Experts of a small language model.
Experts: 128 squared ReLU neurons an expert, a softmax router.
Training: a variant of Adam for the experts, 6452 steps.
Below are experts of layer 7 (counted from 0) of a mixture-of-experts language model. Rows are named router (the router's row for the expert), up (a neuron's input weights, with its number), down (a neuron's output weights, with its number) and show model dimensions 0-191. Each number is 500 + 40 x the weight over its row's rms, rounded and kept within 0 to 999. Numbers have three digits each.
After each expert's rows: a language model's description of what the expert responds to. This comes from a sample of Wikipedia text that the model never trained on.

# expert 53
router:472442554471430473508457519486471557525486540444529522468488484547425526552507558434522527522546527569542476477484593417563487580476461525578431492547505501554487488536484492502494592527486472474534446577499442515500528408424505539502457491530436542501484476579489478527456516452486521490609527565513546515527509497470482469505475586508457481413544501476459452507461501550470469517458501460545484548521506522513460474490531503540510505559524487484433479494512525471541502443479523533531528562543544555476550460528498495491483421558484419519472424503566499461505514473460484545
up0:475412484576534463436469539434464517671476492491507501465521477463467484481519411526546469492521534526480460498471510555537494488420472556549465596486536452502550548519527475478543517514483478572449523533549568472488460503579485473502553545498554435547493478480504561530514531509459505518497495520573477462490493544516489554510536469480460535531481519498473497480466487509503522649502523488501477528553505518465517467526514528445481549480562515503488533475512429513513524481477523558543437485497528576460529498438500539486500546485461474468538593499479539557409532471446537519
down0:513511459546507459529516483471503551458474535519506516545565567400441522545434478477469456564457484515485492531512516516447455448461478462466518547507455537487546486489530547558555506473430439426473551517547572517567526516496567525535488512508437557623468457465509520408536463465582455500420529535499510512501586529483460501482510496475472549522494558517493423497482536508440484445543528500496437432482593507470511499464538518549511497487456411610543522457491469497549479491524482505497518487550494497496510519509445544541492522514541501517466567474449517550525524567541488519
What it handles: Spaces and digits starting years after in or of, plus season or period words, such as summer of 1986, late, early, War.

# expert 23
router:573516504518551492559471454544462532511490470440566546503536544487502485524447503531487513481492516550479513586448530452500547534443473494439505377455431495526500482465494499528487503570530489419527510513479450514494563431442452455506479476517574455547467555487449505443493441492566558473535560538521542446497524527543506441480526531505503499401502455466491476474512498473505516549529520505428446504490516490597520573489506504539494499454455438552499448529496480495489532441503542458499480545497501527484500523589470515575503504530499488457460413537513551479442441536438523615
up4:499418459493555458508495487417553484579508455497513516455465466453529435485433516514550443523589517450442556520494499426552444463540557497496487425531546500498422501501461495485508381490542444464529463522545459527536492482580548480535591544448542430498420583512508523493417522509488435521509446524546529524473435482495486455493543450531467471515484520486505494487504410516545541550514540484511486521492468501469524442521525482491450505542505502500451452509552514500518543514592472449482452509460486459582446544440510546472541478483453477486532468498463473487477485458473512455
down4:469469515462478468493453449559511516495425519486513519501402457550492512538512505477472490546523547476510529492473486488542573514586487481448496599507473437529458552423572523511534488492524557543528518544518515502497580475455426448439523601500533464527548477545468550492442458506484534462518442448530461503475482431524499526545463496513565482468461534513464575453494511522505486566513535553444429505480508508474530504425508468541540474425466502474512498536486540508436434574416560458539491489496416512440528520476433491486436475535507521518561420554544538503524539493530529512
What it handles: Hyphens in double surnames and year ranges, opening parentheses and quotation marks, such as Aitken-Burt, (1790-1860), (782).

# expert 38
router:544530532462444487504490476503484509480448470494548548499482442571476496493494566461521482492442479469521522545537488472460560490506489503446518511486550527432549504466542531501551470438535505504591470537475449482503555594537502471439505489492503469472499506475536512467448564546471551514464548451475469434444432452514522511459564402493443530429584441509556594576509480546432589513540431455541561493505521526454537460446466492505443525511432512567477528482532458475516462500539476522563497491489489485481531492480509475515567500497471547513627492501491547482459498424538463487
up0:599450478467521513517503478456480549508524565512465529475519452478479468455540552513546548535535518518498454514570460486525524538521520472493481495508557449531468627523371480546465463498502498479545460454408517510498554471502428520504518473494441490520491542504493518543501517472453497536566521483507552480526461541542544566457536559482448527439504491569525514587510494460510539531460585511554512476498512516439474557529512417511477560471510487386401430475491498528543503467440529505514524502527551438446535450586501525501548485536515515466517482535544549515573493485482513500
down0:480548482514452536557475462524472501471491478522516520460492585539478488441534500593485481552500486534498539491477467475394520483469493440550483516540519485453494472435460504500482467528485564486477483506580510468532527522420538492492485531488456549510479504489513559431469444427516516484475481483534504577448452466501544471512501583487533588459529485524441508486574526543463507467523484476455550525574533536465468498489496489489455469479534465571439495478498529488613480445441520577497492470546519515494506510439606508589439559474451533545455431467540470395472483500500494570
What it handles: Main verbs, mostly past tense or participles right after was, he or is, such as became, released, served, tour-ed.

# expert 48
router:444478512457505544447452487563554533501453513493536524478528435441516430552431470474541496509493487489500558507429455536520542473516502512425423463518516535539533488556542502497474486488419478442558451512592527463479575504434535473492595527479490539494508558538446479520446431509523460512449510494464507525443530524513551549520597559504527539490501548515455500428512516537438455502532473430428459444519517485533517468440517525549523441455486438500526522545504507506508530415477493497498457548538513532497521471533477482568493427582492496442546485548536461468468511426460444536
up0:508467548550506536498542492473475459468488495473534493485499474542492556555496553496492512448519498462542494585528422505469524609558525500497512475498452520445593497567450570536497463544546486493425501493560497545466483505543472482516542543500552471515496432479484504482465571513489489466511423479448392486471458522553545419482471536575447511473482458527508421523446542552537517507515496558535505542497438529521513490445489510540496563539436513547538465521570471559502577435479433497515492512494512507554533461414471533544444467611518490526466477539498469565566503505486513486
down0:477428477525480484494532453530486476536496516570493466547511516452517465491533467502514414434508434467514513476470476454481575431464477498509520515434451452490513449489485503575422450557524526490494499488447483608484498434552522447578501522489404446484410507519581519467538584486458469417535493523515499458430485501473402523553510492559505524519527524501463518484463473536510487484471490508435474540482474446562521516504472537553414486495513490531456571487449393565458503481559526509588470509515513504478515519469510469515481455510438531523487478569451482464550473485470497552
What it handles: Space after a month name or label before a day or number (August 30, Line 8, Division 1), plus W in coordinates and year digits.

# expert 42
router:530488448552558526500443436486540521429477442484529556453521534468506465531502438473506538541421535577518538507459522486384544479476520559449511485487488428481480536516552466501492518478501519530505508533438488575505523551518477505473508565552547538492533541465558465503491474433534542428475541459452485432549480548495507510475547541463488512517496521508481488476484488461440439519573429491456466497504551467534418515481439527561458543462473488497510451564493401464574540484557551485536529466443521485511532438540480438527489418561530533473420450487540471458448454512468502486
up4:487424525534444469416520507482498507547548592582523559510519545444477500475512490613522478553566433445446526466549533441541578475507453504537521479486527480470462527464554487524512520508547529505475469438474497520476543553490472468461549551476549454480526530491522516475523534466516555506490509510552502530485490478505575557573442501482509551530508506513524523447513465515482500567520458479552509429499511426560530499511559509447497453462534410525483499501447463487521508582499498579421474533554572479511526489563479466493489494432443493436451532550450484505462414485504419471
down4:498451456509439535484525476544480400493442491525512499532410445433534455534462519482555451504488489498536506513597514439487434514495535539449475488443520527477435465459474497491500523560498607471515458474494439542566489488546472462559475464426509506516502486557447517486457498513472511464516522515505480515525511475443501491466421511522516482487615512496451522452539443507526480547445529536501551590429443473476502495527484475497460476561458438455438478460515446523460493534464502569559532445476530510540526502535501460553465505529577435493537517560572507560536498514514402528
What it handles: Degree signs, primes, opening brackets, en dashes, plus/minus and spaces preceding numbers in coordinates, sports tables and math, e.g. 32.348056°, (2), (aged.